{"router_score": "sigmoid", "routed_scale": 1.5, "router_bias": true, "n_groups": 4, "norm": "rmsnorm", "optimizer": "muon_variant", "batch_tokens": 131072}
Below are experts of layer 3 (counted from 0) of a mixture-of-experts language model. Rows are named router (the router's row for the expert), gate (a neuron's input weights, with its number), up (a neuron's input weights, with its number) and show model dimensions 0-127. Each number is 128 + 24 x the weight over its row's rms, rounded and kept within 0 to 255. Numbers have three digits each.
After each expert's rows: a language model's description of what the expert responds to. This comes from a sample of Wikipedia text that the model never trained on.

# expert 14
router:127143105154128137151146129164112125128151100091131129119136139090088109128112096140117140116128112087137134176124108135087132100141142134120102120142110116134107138110118149118113132166158086098149152152134148174117137096089118147129111116119139149050144066145073116176146169161115138127073136155157138143116113148150121132162132165128129076139150144114136154090122165129132107090132
gate0:088120123115174072120140079126148124145123127104175098131147136108155144120146172146164116118132120157106146166097098097196122127126139139144107128119093105136121134121147162114136162110125120132159100125127153101126153104092108146123071148152133139117095168147141100108147153135101106150124088123161103117140136098113141111102108121116107170161103172132147138128137192140105100124117
up0:115139167146119099151131135123112127159156110104153191124074111070150137136162112167146120143172150104139155105134146138173129130146135131132129156136107174135101097101106159159115129181072141112119093111148135109093108100083163127139112132095116096179090174126105131125133154144114156111160107121129134136138111082118163115130118130148132113164147123098136115146120126115110119127138
Word-initial single letters. A lone first letter or two starting a word, often capitalized, after a space, dash or quote, as in v-olt, R-unner-up, ar-ch-itect, m-ultinational.

# expert 3
router:138112115151097142168117132115111106113172127121145147130167179139066132112135128127109127139112119095107144176133134095060153126163148125107119124129126143142125113120144093127118103127155081126122110155139121137140102126084121172116108138120116116091111072137089133128093134155120112141092109169105136142187141153136152085145086145127134136139123151171132158107106165145166137123163
gate0:143082157099167127102129176111102081100143134117129129167114095138092074127143136145176104150103124163143120124132124116111134163157141085203106095158108124133126144159087120120117126108103130137104076115104091096117139153126137113157112129083120161139142150127101114127135116157089145121128167167148126137133158116119157124157139108083120124108107145106140120124100097153126108118139
up0:129150125138081157142137114111118147145160136117133120099164104142124137138162092109128132156081139116160101169115168086131155147143129156129098135112122132149149155110130127166145096145114125128127077123140121122152136134179106155135112120102117130096172119140122112101116091094085156129170138128165179134115121113063114169128161090159171158126111140105103141084125160126130105143118
Table and markup delimiters. Table pipes, line breaks, heading equals signs and list dashes at row or line starts in tables, lists and section headers.

# expert 13
router:148133117155104154166081127184116118101136108128139096109169174161096110113169112142125171098113122115117149126131116152113168112178156130122118109129137144136096129123131092130095077132135079082143125125125161168116145121098130133094133120122125099096138109136100111151084149110122102149114119138097135097181133171135114150141115130116113135136116096165115132099157146169162139090139
gate0:144102120129102118133109161141148070092111101120111119102124119128115161149145124141134134124119137136125106076169158156160079119118166115146129110072120137106173120184084122137147094113157127106110173083120128155120151155130119120169121161142140154120169141101127097153109165084103112147153126147145133102129125144122138143159157125080109142119101155106143121113174158133138142140093
up0:101167150136112088175193113117125112124104144128143118113076142117145150164095110149139073124156117111115125136097136116098097137149161124111127113170119100147100147145132111170127159108131126131138134116114107122165123093153142162120128143168112112105126137162140095122144133085155100154106103164142150149139100131134152111096136105132151153051152144125092158102092128096104138125121
Consonant-ending pieces, hyphens. Hyphens and dashes opening list lines or compounds, and short pieces like ec, op, ac, c: D-ec-ember, pod-c-ast, day-night.

# expert 4
router:147125081143138145138110088129094132116152142120140144132143149151071132082125133135126154126118096091153164137114118123080147103169147134117091096123138095176134128110150117132100121162150107103112117148141115162167119102115125131116141135105145085068112118129067141152095151155135100148093111133104119140167187168131129114155112144136131106076152098130140121128140134170125120117149
gate0:166114185121173131119124144134127140157103161094119137131114141150089188149160093123156134140149107191190078147106136146117131135151080137116105166105114112150135135108116160097127126116169117164128125147081109140159121149137140136128122115146174126136123144152171178098103118143122144099144094084123142115127130105116137105091129161151132154123118117165152130125135131107133130143109
up0:099137172138105172120113107127133121137110144138151183119159168157140101125108133148103108111060109147139104123135152141124120121103166127177130101166158146151152139110144155125132107140116132134089148115078133131132154161110141124119135140148143139152162120116123133149148150146133145159106162119121113107093154123119093119186123115127189124118102098138168082091160103068135143134145
Short vowel word pieces. Word-internal pieces like e, er, es, a, especially in capitalized headings or table entries: D-e-feat, R-e-lease, Defend-ers, B-er-wick.

# expert 16
router:149115092133134149167088119115113122100176172126151121123163159122061137103119121117121203115123122101111150140149139133114164108171165125110113100123132135147096136127115094133129106134169119130119114147125136165131148126099121128108123132105111116084129097157083118146075176134141092176099121168084111106153159145129125125137129133127119104093130090130112128116097134148133144133175
gate0:164114155143137147117131157085158156126173202162130106146143091127130132119123136144085162131120130168145126122107122132119092123152141069143129122132135136138135122153059109107111131140130140113110160156067108122094133121121110122132094167131121155158133108123144140129129115135111074155175145107075107158165126093132142110113162141152113165138123157114122105111113128145114161160129
up0:112113123197127144163135121171149107125136145108144135138104113164132140154152121105142168119143135146129140149121108136157103104106134147139096134131133171093191122129127077145134178148146124154086158116100162085157125123144145122112133152141128105134117114127111103125097150146148151163118111156125083124132121119147142138113124129192127107117159125107063097161164192140126115122136
Capital letters, pronouns. Single capital letters starting names, acronyms or headings (A-lbums, S-EMT, C-RC, F-I-DE) and subject pronouns he, she, I.

# expert 20
router:137122092134108134148117118134064151106169134122130128100140155144061118120135115129119154122134095091107159150152118118087172112148138126101125099128146117149102120132138088125136088165140103108139134153135147169159115120101127164122101113117134111074113076132069122166096174155142127116085124148105135130156147175141119131177118135126130108117131123164127124095105131144157130127172
gate0:139099128135143116106145165126097144132160134115123144150130090114168157138142142106145128155100121166142114124163137103116144171101097130122134130125104151113141165170105136106146103201105137121159110150164121161140120139166113165125103111108169129085123148137150144138155170151092112098136175123101119145054136135083143143133140118159114128112105156093133139164123150119132081112113
up0:106149152195127153079149090095144123104134072116155140111133103167126123139093123143158118115161146136117117086158151128111181110116118131123163142089144137190116116151161139100155121083125122138141162133163115139112131122151141129156116095174126115142109135148126108165134139130153159122156141131062123089133133172104134075117117120103099129143124112107114118150101150132115142139130
Prepositions and word onsets. The words to, for and at, and early word pieces like ass, tr, old, z, as in ass-igned, B-old, C-z-ech, tr-usts.

# expert 19
router:099106111148106162141113126122094106127135143122143122100136148161052142126164137119111159116144089153094112170125146125077151119201144124113136100130136122161122108124157125130131085136118110139176094142144120143146131078103127128120123133131126138129115106092094129108111148174150158136086105145125138127181104160115127153145096165147118069128122098138107129109116098138141112092153
gate0:093127118126126122120127166193106162141122107099080093146112141149140158161150158121134127130112156163159111152104126130103112142121150115170126123177140154110143149133123103144137137131136131124126110092079121093119092151163148151086094091141109143154139145151152107074074129129114154130111137149166120128134145079104120149126109138095125113113179139103089164116143092141153136100146
up0:152122132154170156093119152134160115150099148138134116121156166113146115142132160172140140167098123170112099105128167168107130164148122169090138124166113096099110171138119116107131093146181122132118140107123106084156122125138125166148067081121177145127146100139136111152138148140151120101109131144121129181149116107140156136149150147108136110090111152104131144148095090129118105148124
Vowel after first letter. Vowel pieces right after a word's first capital or consonant, as in G-u-iding, F-or, B-y, Census B-ure-au, Zem-u.

# expert 9
router:145128106145116149152106113120090130119169124128150130111134171147067130103135118124116156105133115110115162151132124116066184102173150136109125110128145115165108126107142095134108089158155092118135123142129140159156124102092131156116116108127120119075124077138065117141092154152142118148083112168115132120164154177142125141171120147121133123114124106150129142108110146173153140114160
gate0:139164105128130096113126139094145121115131119090103122129083124122101138164141165128147126160125171166091110111111115125139132099148162072167111105118155139120119170149103174082131126117134140080132120088077151109151183131142113124119112150127121142134112170134134158116136091107142143148158152138158106131167115133153167174127098081106156138144122161125132154124112149127097131162152
up0:111120103082128091127158072127154165119144128148146133150097175140124135120091114174144145141172117114101153125135134113121134156168122134098128180156135151110110153074152139145161105133100109150137138135130152084112093119187148142120153164162168150134112151119190142124128154097169111154128094132143117117117129141117113163122127123151137128132129188125153152134122122118090139136129
Copular and auxiliary verbs. Main verbs after the subject, mostly is, was, were, are, had, been, as in "Space One is a Japanese...".

# expert 2
router:141124094141116140162111116128081128118173134129151133108147165144060121117137119132105170110132101091133161143149121115080171109150152123104131109136133115156106117115140101142100091153162097110141126149134135155156121105089123149115106108125115112068120086156072110149088157164142118145084112154110139125170148168143115136165124150126125109124126098158127135094116144163148136120161
gate0:147170147099138143081123154110156123138124093125116159103156170160137136121131163138141113113126124112128127148104134116174086151131133151159133151172111156126096174118150121123152142105148104061126111147140102102135142103130086133161153148163173142104149126115167182087134164128134116118140112104146129166107139130106141145132135137176083110097108110162139133162138173137139107139111
up0:158155133168123110118146151145152135074114082109099103075117118140103099115121070107138148110147128129122125140145150132133164164175134133148136101123143152112104167083190130079093121110110111145099104111131186118109129105141137127115096111129147173144164123127160108089114105121137099137093139123145135105125127127153118126155142129166122109105135155113128113111157153081156144124163
Mid-word name fragments. Middle pieces of proper names and words like Dist-inctions, Cem-eter-y, Presby-ter-ian, Batt-lestar, plus the, quotes and closing parentheses.

# expert 26
router:141114110129117137158115125147061115111163137134152141114129163143062121124135127141127161093124096080129146143143114119082184108156153147092133101105140123145114118103150095139125119136158088112139114155132129181157119095103118167135123115134117121089116110149075124146092154151129124143070109154135142145162173168125098144162113140128120124136136115157121127099110146162137150123167
gate0:132167131127131119104121132142110094101148118141104125164124097112174128134117160209142137177105125121149119101112140135112141107136090174122092107118094148107115161119120146116122165130174148158136144127115099133109145085147098138112138104104101167132132125103133108132130143132168116154139143106142125064123174126086132100127177149140111124127099150098181130117108105117117076144113
up0:143182147152140126121153137133113141122148128109156148098099115120123116118120106104156117162109148134153147119159100121159119114134175135090141122128140105135137090108132130134134134166101114130130140086131108114162116122113141148126112137130115089154141061149151091090082112126106142118117165152087102093148121132138126162121179118130165186083109089194112124166141127096113160104129
Sentence-final punctuation. Periods, commas, ). and paragraph breaks ending sentences, plus which and that, and the piece ur as in c-ur-ve, D-ur-ham.

# expert 11
router:146115096140113145151107114127081126118172136126148130111144166150061122105137121127110160101127100093124161150136126117082179108153151126100131099130138119154107118115144093137106091153161087108140121157136136162156124111094130157111109115123116114079119089151068120153087157155141107146081119162114138127167159174139119139162118147128131116120122107154131131099114143154154137113166
gate0:135140127133160094108119187100099093124149097138082147176134167111115153132145149142136139095106115123125159167145162167153143112156079133149124131094103138141133161128136151103133144115094148154160155121084138093116130149115122124134140142144115144137172131123104163093113144105136164152154138086145129145132150122051113105154147104158110107120126144142123092138159119113185126141115
up0:074152166173142111175084085134124168148124178125090105098153123129101148097159114075115133145131100162092144088115124128126075132100131128096141143143144125133137095131141149126121121175131086110152113158127143161133123119151136082156111123115158138129129067125116121119100116168155108112130142113110133105126133156115110075139149099148141161127144131124136120144136112128138097084132
Sentence ends and stems. Sentence-final periods and table bars, was and is, St- and st- word starts, and inner pieces like ver and ium in con-ver-ting, Millenn-ium.

# expert 30
router:164155095126134161170118107119062090100172150106150119112111170122053144109154139098096134109106119086099152154133113122096157143115167141089103068123136129139110119119117135145135139144151119118146125158152127132155141112084132168126145121123105109106127104127078116130100151119107120145098136160127119108151182161136120166120131138125125121109096125148132135121122139149167117116172
gate0:152157112090159112148145184110141143133139126076107138083128109119116163111125117118134100153081116127135067048094166109143093137119112160074100146148137142134110128153120122149119140148142150097175136108125116105121124140112123114161132125115149135153116133105132128171118136161140128144111175144121128110097117123107095106156176118102150109146136103093173137116158155135143114111108
up0:126148140090111167111139114132112094129120138105171150121166125138131127141089092125135147127106149136109127121152144119137157141120128096132125096109132102156094110167103131125124151134095126053106099105162084146143136133144106158107150099097123135124163099148151190130147118136115116149110125105146138124132087117095080187145131079143166168137097134108125118121129150172081114115103
Conjunctions and commas. Clause and list connectors in running text: commas, and, or, that, which, but, who, including, semicolons.

# expert 5
router:138115090146120140166101125139075132122168143115169132111135175181071135111123130142108152096118097093132196124135132134071177115149142133126137120138125118135097119130133119143110109149155121104135139144145136152155140098114126137125095124144096109047123107152062111140098146151138129128091133151110138135155158147151132150154113148120139101113128094135132135107115118173145134124163
gate0:117096128116123145083059153129120120143107107125119144173094109162146129136140126153152110119115178123167121097130124142137118125131124090143129104151124148131106162159100169142104141090128167127091137136133122071078115088178113137118140109138123158093113118128127119120153092131151138183152132118147116143090112104100096142148154133164190151100092122121097111137160132120137143120136
up0:091149131172078118161141125122132157090127121105137161127072127093124118135129144113102150131123087182111075109116136134122112106128128138136145101147106162128120160130101134078110088149090115112119125190106119109117127124121162153112152132085077108146079106119132119195126102112154171134121138142098147117141132127125109133123127123151147145153107100123144094127105158142145082123111
Punctuation and headings. Parentheses, quote marks, apostrophes, dashes and === heading markers, often at a line start or closing a title, also spaces inside year lists.

# expert 22
router:154128091136129138170110126132067122132139144138158113120168149148076128111139112119119158107124137078138165136176112116083161100127160099127116103125129110143131127150129117133137117139144078121107119154139111113180126105102128157120133116116123126094111101133103118175119159134161113134094112142124106114164169204154100142128130185123139086139133127168134148093138154148159127113150
gate0:095132127127151130111159149128139094110140127130141068191101102156145113127149167167137165116143180142114154147139124108128138138107083137164131140145085103100116144126098133100132125078126127118107105073158144150144113115110126169165144115141115139091127108137083132124119143101133164098093097121148099110105150151138130132143161122123126082149125172160136130154137110128133109191147
up0:121122129123147117116153144116152126122158142097142169122095144092126119110135138100151141120085175139126127105180145131121130159140131128138164141094154141119132097136105144152142115152061130106133156105195116116144097116151142142177141101135147136123150165129185129148089143090122142093123136112118120134106137143115103103139148079158204127139149136138141119151132120158146118153189
Determiners and possessives. Articles and possessives the, a, an, his, their, its, this before a noun; also pieces like P-hy-lum, N-ic-otine.

# expert 31
router:131122094164115108152101127117076117130156130120138131107129151126072112120112112087141134090105053104152152161122123123100164085181196111120148094176123136158115099126129112119136104141118097111141134147128151170145121136093136162115098115128121109118127117122139111164107116179136129114083110113099155128128134150152095126163143135117126130097138100159117147101143156170136144146122
gate0:087152124120102091112121116105115101142132111116093146122152136116089160098147161129096113097116148156131162136114106173149131175096132106111143134169145120165165139160109144117163153136101142129115160145123110154121135156133161128118151123141121137128148182107193128110153110124155156156168144095119153111140140109144154153132125123111108189082113120116138177121117149104119091178112
up0:152136172153130111136130125133110101116132119066157157132134135147111146149154126140152131132130144130125131074137148141108181138140159099134111124131129104184154145116151115171136124127136114116156139100116117127100132103157120190104125103120098069130122126145127139151108123157086101090084119106167074115172148120086160116147156126084113158113110133129096157159113138124147110155161
Prepositions. Prepositions after verbs or nouns, such as of, in, to, by, for, with, and sentence-opening During, In.

# expert 27
router:144119088136115152148099119124077127119161135139153128100135164147052112108128116134110166111136085085129169151136129130082173107153158135106133107135138127147107122122154095133106100141158088103146117157138128167146120110089124144130120115119111120078125077142063115146100143157153121142086122151124134119161150177134125140156116153120136119129120104159124129097127145162147127106164
gate0:116122138152132145136163149144061107157144108105096132173148099129108157160101162083167095148130193169132109128125130160108126084145124143134126108137159120172116179164120111141134137123091137120099147107071107116087152105118126078147146143147111121122133146113139122107145089098144114183101135111153119141128149129139131120130117132156151127154109130151140132099137095156110159146143
up0:157139178111146092121086107079152122107077136096092126143133109182103125116135112142120111100161159130128159132151109126080118164128077126078139129128141085088141136137152163112131089140138116099129132122148114134144164129087100102099152137137134150131116124117122129136097109101166109187127110130081164137132123106129173117135080135126126096141136149133124144134128114110088131122088
Suffixes ing, ed. Suffix pieces ing, ed, ated, ation ending verbs and names, like K-ing, sec-uring, Z-ing-iberaceae, plus f and F word starts.

# expert 28
router:134132100134098153157098115145058129121158130117153129116139168147070116125127119125120155114125092100118162148139115111076181096159151118112129113122129123143108120109138089130119086158154093093154114164144123142142124098088129162111111107114111119073120090129084109146077135164142114139093114174102130116154154176140126136160125145131131119102107107151132139104116133155137142121160
gate0:150153098146115134127099174158107119109120145121099126160164102148145165129086150144153132141144102132169144152133137136074129132089112074131125113140124144061131161102081147096083137122145149113080123131090119122115117133154101104117157126091144170116131137089120122128117110123103118116134169133118117140096097123103175170150103143131102117065114153122126094118131120120108110137143
up0:123145156158163142110098119092147103116121205139198155118147104153118144093118135117157142127132096123083130104101155144130134135170178107133138130143114140105129139119118128111152180098149136143129153134125168131130116103110155101175154125128075144110115164116154119151144143147122108114096102115109109104139114151110178167167113137122110148114087166095093138134118126118109116131150
Word starts, ill pieces. Word-initial pieces after articles or prepositions, especially ill (illness, illustrated, still, sawmill), plus in, more, most, first, William.

# expert 10
router:138124093148115151151115116157072147123150126135148130098160158126044122099138128117107157094115094091101152143142130122083153085126151139098134097134127127144107122119138102133129097145152096116133147142138131160141129118102115146125111125130101115063115061160094114154105159153143124159077119144108145130151157162149119149153108144138120116112145106156123138100118155157152143121171
gate0:110060146100122143122117154136128160151131105072148113148168111124112162147119152124171122102108151151119119120135112133129126105100100123148121131160170157117122131128132144129140134108155119116093133091103109104138079108078120101169129150135130193104147070129163129083142112121134152151129130124171105152138183140152173138113117143142101104119159136107153132124105100140139092158136
up0:113140148135167166125116105125144104147097112173084163096141114132092156120118158101160093107126117131135144089108161147123100112087162164146141080134088135119114124128145147135125150090116069132119155152127091123123120108102102123128167146146123161139110108143116106145103136132181142150102140127083159128160165147122121079148109166150122109105118134109118125118098142137094126172084
Mid-word syllables, and. Middle-of-word syllables after n or vowel endings, like N-om-inee, Autos-om-al, nuc-le-ar, Ind-ependent, plus the conjunction and.

# expert 21
router:143117095143118150159112118131081125116168137130152133111142165148062121110139119130106159097130098095122157153145126113075181113155150133100127099128139118151112119122142090142109091156157093114144121152134137159155122109086133155117111105124115114071120084144075125159089154153139110143079120166112132124170155166144116140166116150124128111119119105152127131106115142154154135110159
gate0:100132156137090133140105103138131137122110102133114139126129109138138113114141148105155105127128123143117132077154133118154092113102138103140151190148107143163148153136121129104140112124105117124152107094143099100098089117165106110149154134186202159124143124123150142083110107115110153081101168146129151148133110140078099090165164106117132152114152126128171111140175132099120097149107
up0:129086122150079090114118195131125163118139162130132157130115115116161121129161086119095112115125095133139167128092138072147107124153084144104113161155094113095116142070112113130132136124162160115130114094115115142102121183093062132129119162128128103109116145120134148135123108132152146116109108119126161116136148156163103124155093143150113125171145117141138111134130176144128143149151
Inner consonant pieces. Single letters and short inner pieces like m, b, ig, as in U-m-ayya, disamb-ig-uation, plus prefixes serv, stud, prov.

# expert 24
router:129132086131135161179124119114092157156143132106140119091183147141070105120137133080115150115122102072141146156133140116077183115141153148116122140113141142146083132124140115130117115142176119117151131145135123153149111128113132162126103093131123112078138091133090129169092121162118117143096114161108136131193138139133115145155119153114134129102122089145124134086124166155152126111141
gate0:131128163116127141139101165131154178135103166045136116110133107108139175157128133121165109127121091139113109093170149094122125140154145133182135128120127156151113159123093155118133147125110111150091169148177114123113135141154135113120108125114156117119136138138158162155092138113090156109155161093135147124123109124146119116103118153106151164094122066126128155130138139133103087147090
up0:092113118113124118116130152153105098140166130143168116117133123137144163084106111144139146073093132154081135117129119089124106107130091149152157094142124119137137109077123107129095116136144126125130062104111129145099148134128107071132136144150105117119104115132084099172157124127149158110126146099128135082155128143175141114117145131121104103075132122173115181179119127111138149113141
Vowel-liquid syllables. Word-internal syllables an, al, ar, el, il after an initial consonant, as in C-ar-otid, Ch-ar-acteristics, Cath-ol-ic, Man-ila.

# expert 0
router:136117098138120146155111117136084131114160136128150129111137158148064132107139120132113162098127094091116170148139115114077176101156153128105131104128143112149112122117142098137107096152164083105142122157137131163155129114092132154114108113125114122068121093145072112156091155157144109144084118159114139117169151177133115139163116152128126113118126096157130130099111141156158133112163
gate0:060140170109110102117121167124117110151109151166094119121143075128148142126126113153151101113085117113132188105167124132118138139176109141136083112102157137120113152135093129121126111118120135139140162086097107138163168116140067137165139119152178150118155119108119160133159130157146094126152122126135099138130132155092131129128156112150089118163158110140119099146157140134137102097138
up0:137144174149167124155145138136107142168167172130133133114159161106096124107103164126140157132152125125107137158153153110127117062118116147113113145173104080179126097149110108157197155149116122126114095141141111125112086146104107105142141178140145122137163111091137105089095155177120137132132132113137114127082122135097152123141115133119112123140116145144114143089103107114122129158147
Word-initial fragments, spaces. Spaces before dates and first subword pieces of names and words after a capital, such as B-air-nsdale, Aff-air, trans-port, cont.

# expert 25
router:125108109150098161165112106121084134112157133131147113136131163142070128112145120134109145106142091096133162143137134102080162113139133137108107102139147113155110112117144101145118105149172087117156095149124130169152124110086129145106103111128125101063122104150087112153083164143122103139079129164121130122158147186146124131170120162132124126147103106138130115106134143141171142107167
gate0:093123159098131153143132105151125131131123109111099147168101129078124114113108172138151123144101116131119187074148134148157116152130078168162111126152136155105159142143113162098134173141127105165129102143112133113134070136144104115103141163110118128152115143064088117112084132105106156144137165115117111109101085124134137127109120159132138129109118152145118161141136163130082125140095
up0:089114144115088151109112139142145120153122136117119113166085130175137120124137160043134117151125125126144134135133154125175117098103136144094153115154120123167131123116081126152150148160146101113105119147113135135089076140125098114165126139123157095108119162130087133172136155107121110150098134108145162131158107185123150142157110129141098162144129113140126187137079143122143109119134
List dashes, table bars. Dashes opening list lines, table pipes, month names, and word endings such as -ed, temp-les, Saskat-che-wan, Penns-yl-vania.

# expert 1
router:147116094147117147154109118127078128118171135129149130114144165148063124108137124125117157102126096089122164149140122119079175105155153129099133102125146115154108118116143095137110095155158090107143122154138134160155121111090132156114112114125117113074117090147071119156088159158144112142081115162115136121168153172135120143164114151127128115118122107156128128099115143152157136114168
gate0:134178154156112159083098156100062098175128156110139130140100121122116117127116151122108127110109115108133111127121137090135097102114149104145110133097146145096134180146107122105151152107156097157159144141103121140134159128115113141155159129154145113141139103133113187088111155111099153109141125148132081115126131094141113142119164080119108158145095103152115118116126135075135074156139
up0:072108136138139126099130114108149111161144152111165186119072118150121152093102104138126118103106141116117143124109117148081138125103121125151162130128161121112161105141177114152169098134114127135122106121094081123088171056122112113143136125133142101130136129132091131112151111103122128109134093121141086124091139140108133132138117097117134153086093101115086142167128147080156141134158
Mixed function and word-start tokens. Articles, as, on, and word-initial pieces like ex, inst, consid, e(ight), often in as-phrases such as known as, same as.

# expert 29
router:158128104150113118182111132131092130117197127118160123096113150140118117104106158143112149101096099109098172128160100144115167127111117110084130108103124127170122125127136092128125110148171107111125169168126123109174138087102154137141119114140098121102135068135107113111114142162128124134119146148103145120145151164136124105166114153145100156094103126189139115115115169140138149141164
gate0:140151105114146120100153089141129119150113089122083078122112122118161122126110151160149124124171095162109112115172118141105117147144114121128097135108111095187161122143102144105129135109126082128116137140115091120110121114158114119173147120129083124153136127132137116130188152107110108130148147153146140111096151116119130123173140139185115143116129150118161103153079180122067152108104
up0:133126140121106094135151078098144152111112111124136133106144130123118087119118134123153140121109157163103130108133104140105151108134110091155127138084117098142131121125107126170128095123101184133094158122131109131100117139150128150123070148115117084160112129176069105109139098145104139123130151132142082118078161138139150159155163106134138112159112103149121139118156081152115187178137
Mid-word syllables before suffixes. Second syllables inside words before endings, as in P-ron-unciation, F-re-quent, p-ra-ised, I-re-land, and stems like pre, att, com.

# expert 12
router:143120096143115145160116114131083120117174134129145132112147165150058120104131116123117159101130104090121160149145118116070178107157155132104130109132142120153105121113143098136107095147162094113141123160139131158154124107091127158122108117124114111072119093144069115152086156150140110148083119161111135126177151174135120138158115151122128116123122105148130131100114143144159136113171
gate0:085130140120111136134127165078101150107115101112126135138108119125183155127141131090143157140142123122130152122144107145132149131105113121123128125131074169112151151164104169151147102111171123125134125101153150138084095113166084126199130141149148179121164158142132072123100139126111128149140153168177125151134119142115132142129161111145108096139110108093127117122121121151103065131121
up0:093148146100126110166158146140118104124146134139147164101116079146130165149123101154172159107133069094149154132170102166112160140110154128099159123122111067130190118134080106135157114137165109099088132135108097153138108136116144165134176124176107154131167085112126135166115117115105130129131114123121142158142130140122119144151143142131146101118102120098125122101102117142124136154123
Table spaces, capital initials. Empty table-cell spaces and pipes, plus capital-letter word starts and short inner pieces such as A, Dr, N-od-dy, a-id.

# expert 8
router:144114115154107145147113122128089103117169135137153126104153165135072123094143116135111163094119106106125165139149106119080190112141157134099118099133151128157103120117148098124106100157171093112141127143135133146157126108089136150109108113119119125068113096155074124152074146159159115132082116156114123134170146161132135144168121145124138109113129097151130135110117146148147138105171
gate0:132109141138134152104146141107095132166072128122136126094141104104126147158173125119126152103095120155109144075118106168119123104100086096141105144099128138090146147129111110154133172157128115115124116110119170142112193110125132147150167150136140098127108138106095120112110116102112123093116160130139145133113090059075143112151167110151111125100135087128098160135128150163116133158124
up0:119150129132148132093100115171098063118105118106152126107145099144106117117160132154082127085115105140119128113152172116119111096131147133122121143098148129141119154083111091160097144137155178140140124152133095083126124145061122131092145124143159150131138119151130120144144138146096124082105110106148098105124143119051155117149148131147094113125130105113139112132140118174148085110113
Short inner word pieces. Short pieces after a word start such as in, el, i, ason, iet, as in dash-in-cluding, Hot-el, Sov-iet, and digits in tables.

# expert 6
router:158121084133136163146102138161090137121153129130135140104123145108081120104147118122109143098128113107110165146145090127080145092146166132086123113127136102157105141134117097133089097168144091116123131140139120165162115091103125144116094121154117121090114116149096123171064156175152115152093115171113148130186152159127121142143126154133123097145133132164141121120109132179151132128148
gate0:070149169119146131095113123155121129157106110184123148114125106147103147157130150110126170120140130132110104160128141114131137106094114138112125064114167167123117140189131133125122073117089132152116139119110145138153152141141125155123152161144134140147156127163143127156152125133156173105134125142118104131101138144071111101126171124158073129157130136120146122156086109147161134149077
up0:138126131072108120108152118112102085105114148183079130126099112129135074164124073113097118147161112137119146139119103109147079143144132138136114110144128122172109155085167163143164096092152152106127131156140107121130149099110131133134120124132113164121160168127104127105130106131094119164114112103137118152141120124081096140098111172100155140144129116086108127148115130094111125169094
Mid-word subword pieces. Subword pieces inside words and names, like E-ug-ene, ex-ecut-ive, t-reat-y, plus short word starts such as sc, th, film, season.

# expert 17
router:125099092152105128170114117166099126135164124116130083109128163120078142100132100124119138111115106082125163142116123112101177096146133113094150114127126115143117110113165108126099119140137126119130084136139135107134126073098117126134101135110151131063123091148084124164082155162117138121083120176103118138162161179115098140149118144106118138113122126163146123108111146175150115137147
gate0:122125132137136091158149132141127108119127117107104103127138120081089120172121112175162086134156129119117084111094108117164148121135113095138118085112123153101136153081106098072137114093149136160127067141151077109103097071120138086143149130129149166119094108134147158134109141134142142127098158123159107102109122110112119124131156134111113142106151163141129093129121141115105107175108
up0:169108111147149086183098176125101138159136170102124115152110109149113143121157127133170112107128124113134076129137123083163134123111115156149142128134121166118135133118151140107120153131145131157125111131095152075114084115132160116143126147137147170115138116101165126085126123123153132114106107135088146090146170168150128078130115185122116127121130143147152166142089090103143084132123
Digits and plural s. Single digits in dates, scores and table cells, number words like three and four, and plural or stray s as in Web-s-ite, expens-es.

# expert 23
router:132137117134117150114132129152104109114170135129129134111112158146113119110121119135114156139131094104149175133121138127070170109114119131119134103174141113157106140115171097116105097138179109109170102140145134096148109174101120150113133091119111143085095108151084135149084165113149090142086138150160124110181141141124139158172127098124127123179149140144121146125088144119177135112158
gate0:109097136146115092151168118083143138102137131123140099111122138088135141132095155177149114147100163173179133163111137130129103129130107122109110141143144109139118134124123138112184110125153147124128120132111098123118175152160103119165161104128110149110126178145162160158104137092129162162117117106163114123131130115156161118130174108195139120132157138140120122151101201104149140123126
up0:151121120154119114109139132061139166111127104148137138169157143156125103102111099125110101125110113160119131108126123098128111107134134145101082134149161127095119161135110149153122139137136135152156158112138106074121102124104096099101146130111135139099158109131109152077102111102125138100121108109098143117088096127134097119207161107092118085139127127101167113106087125136110170162155
Word-ending pieces. Final pieces completing words, especially infobox labels and common nouns, as in A-re-a, C-re-ated, Body t-ype, Born, United States, season.

# expert 18
router:148112102147115142163111114126083119121177139128149126106137164150060121110136125127120159103124093094131159153137117124072168114159150127102130091126142115147098118116146091128108095160158085111149118159143127156149125104090130152117109116124119110074120093136071124156093154147142113142089113155123136119171155164136121139178121152128138111114121108156121126106111148159157132109161
gate0:118124155122153113110129141127094137153107152148070086153147135137132122109159136119149143077128151163110120147108114142118126112090112135144142165099099200117116141131112112095140139113164127157138110132102139176108144156153145136141106173199158150104145121145105155133148115109122176101159122133130088087148121155101140119130144161119102120117103135118133102093121129124075153163153
up0:113123094158129118114079112158140116125089123102099096146135106199122115114093104120115128081111098113112132130109094142148135135137103127089132099128117188109097152128140147116149099145144123118104151142130122121150121144134127124160110132128140129107105155119130094102113116101185148129141126156131138158114090144106192190183137111109121112111122152133121136084096160113149166162154
Commas, of, inner syllables. Commas and "of" in lists and titles, plus pieces after h or H such as h-ig-hest, H-on-ors, h-yp-othesis.

# expert 15
router:146123098119131151148111100125069147122175132138158127119136146122083109100161118112132167080123110113139179145160092090087190105140163101094135115154120098135123125099136121134107075140142106128121122150121122141130128114101142174129112110139129109094134078149055115110101161136123139136109117135106133122175177147125134138152111149119121140133118109115120123109131146141175127114169
gate0:103141159100162103115157160117106153153113163138146143149122099100120093133117125108157135099082149136154149111174150106118144125103108143144102114160118126115157176126131116112150094117165102103146163111105110180103164135148159142146122136158153138133126108121126124083168123135133135151143115125101123120126122111083154152114131086122138143116132107077129176147168090140157168153189
up0:144135157132160128103137121152090136130128130145089133116130180118135135137130148121139126163143158129144165112146087145148076139094136140106088149103130131184089148133092160175092125123147063146137156099133104142154087148122131078135148135134140082104128108169153096097128128165117141071081141105131109158118116161112130133136107120128138117109153100135127113136095167127134152124144
r and An syllables. The r in Gr-oup headings, syllables like An, ep, ak, Ar, Br, colons after list names, and bytes of Cyrillic or Arabic script.

# expert 7
router:137122089148117138164122108130073104144178128117162128113148144157073123122119124113116154130136111081127179167129110133074174108155158136107124095121130118146099119123140109142136107155171082117140127165130158149166125129090135137123128107132123106080120086147055117126099148168125129132102129152088130122160162145135118145142118154135139113140102112152148119110122143152165140121165
gate0:150107146106117148140131132130112108128116183112151136140143128115156139144137140146138118126090147157117103114138142138140132113148174080146118160107115166156153118178096121136144157118149108145184108157078128080094155142127115107115136120182150114168129143132157144108114087109123158108115140090100163133138145129158092140119111109110115109144050115095123128111102153091162106158140
up0:165143113115153080143130159171159113098124173137090130111152101150124142120144134131120155133122104157155109072126150168119130154111162150142119111136149152133162101164148134154133111117161146121155105150111096132141132123110101080140145162139184136109164127113153119126109145161084144192085120108139120088127157130114135119127133124142170131127106131159081121150098167102117153114159
Digits and numbers. Digits and number pieces in years, ISBNs, ZIP codes, scores and tables, e.g. 98, 000, 2015; also A-g-gregate, A-g-ency.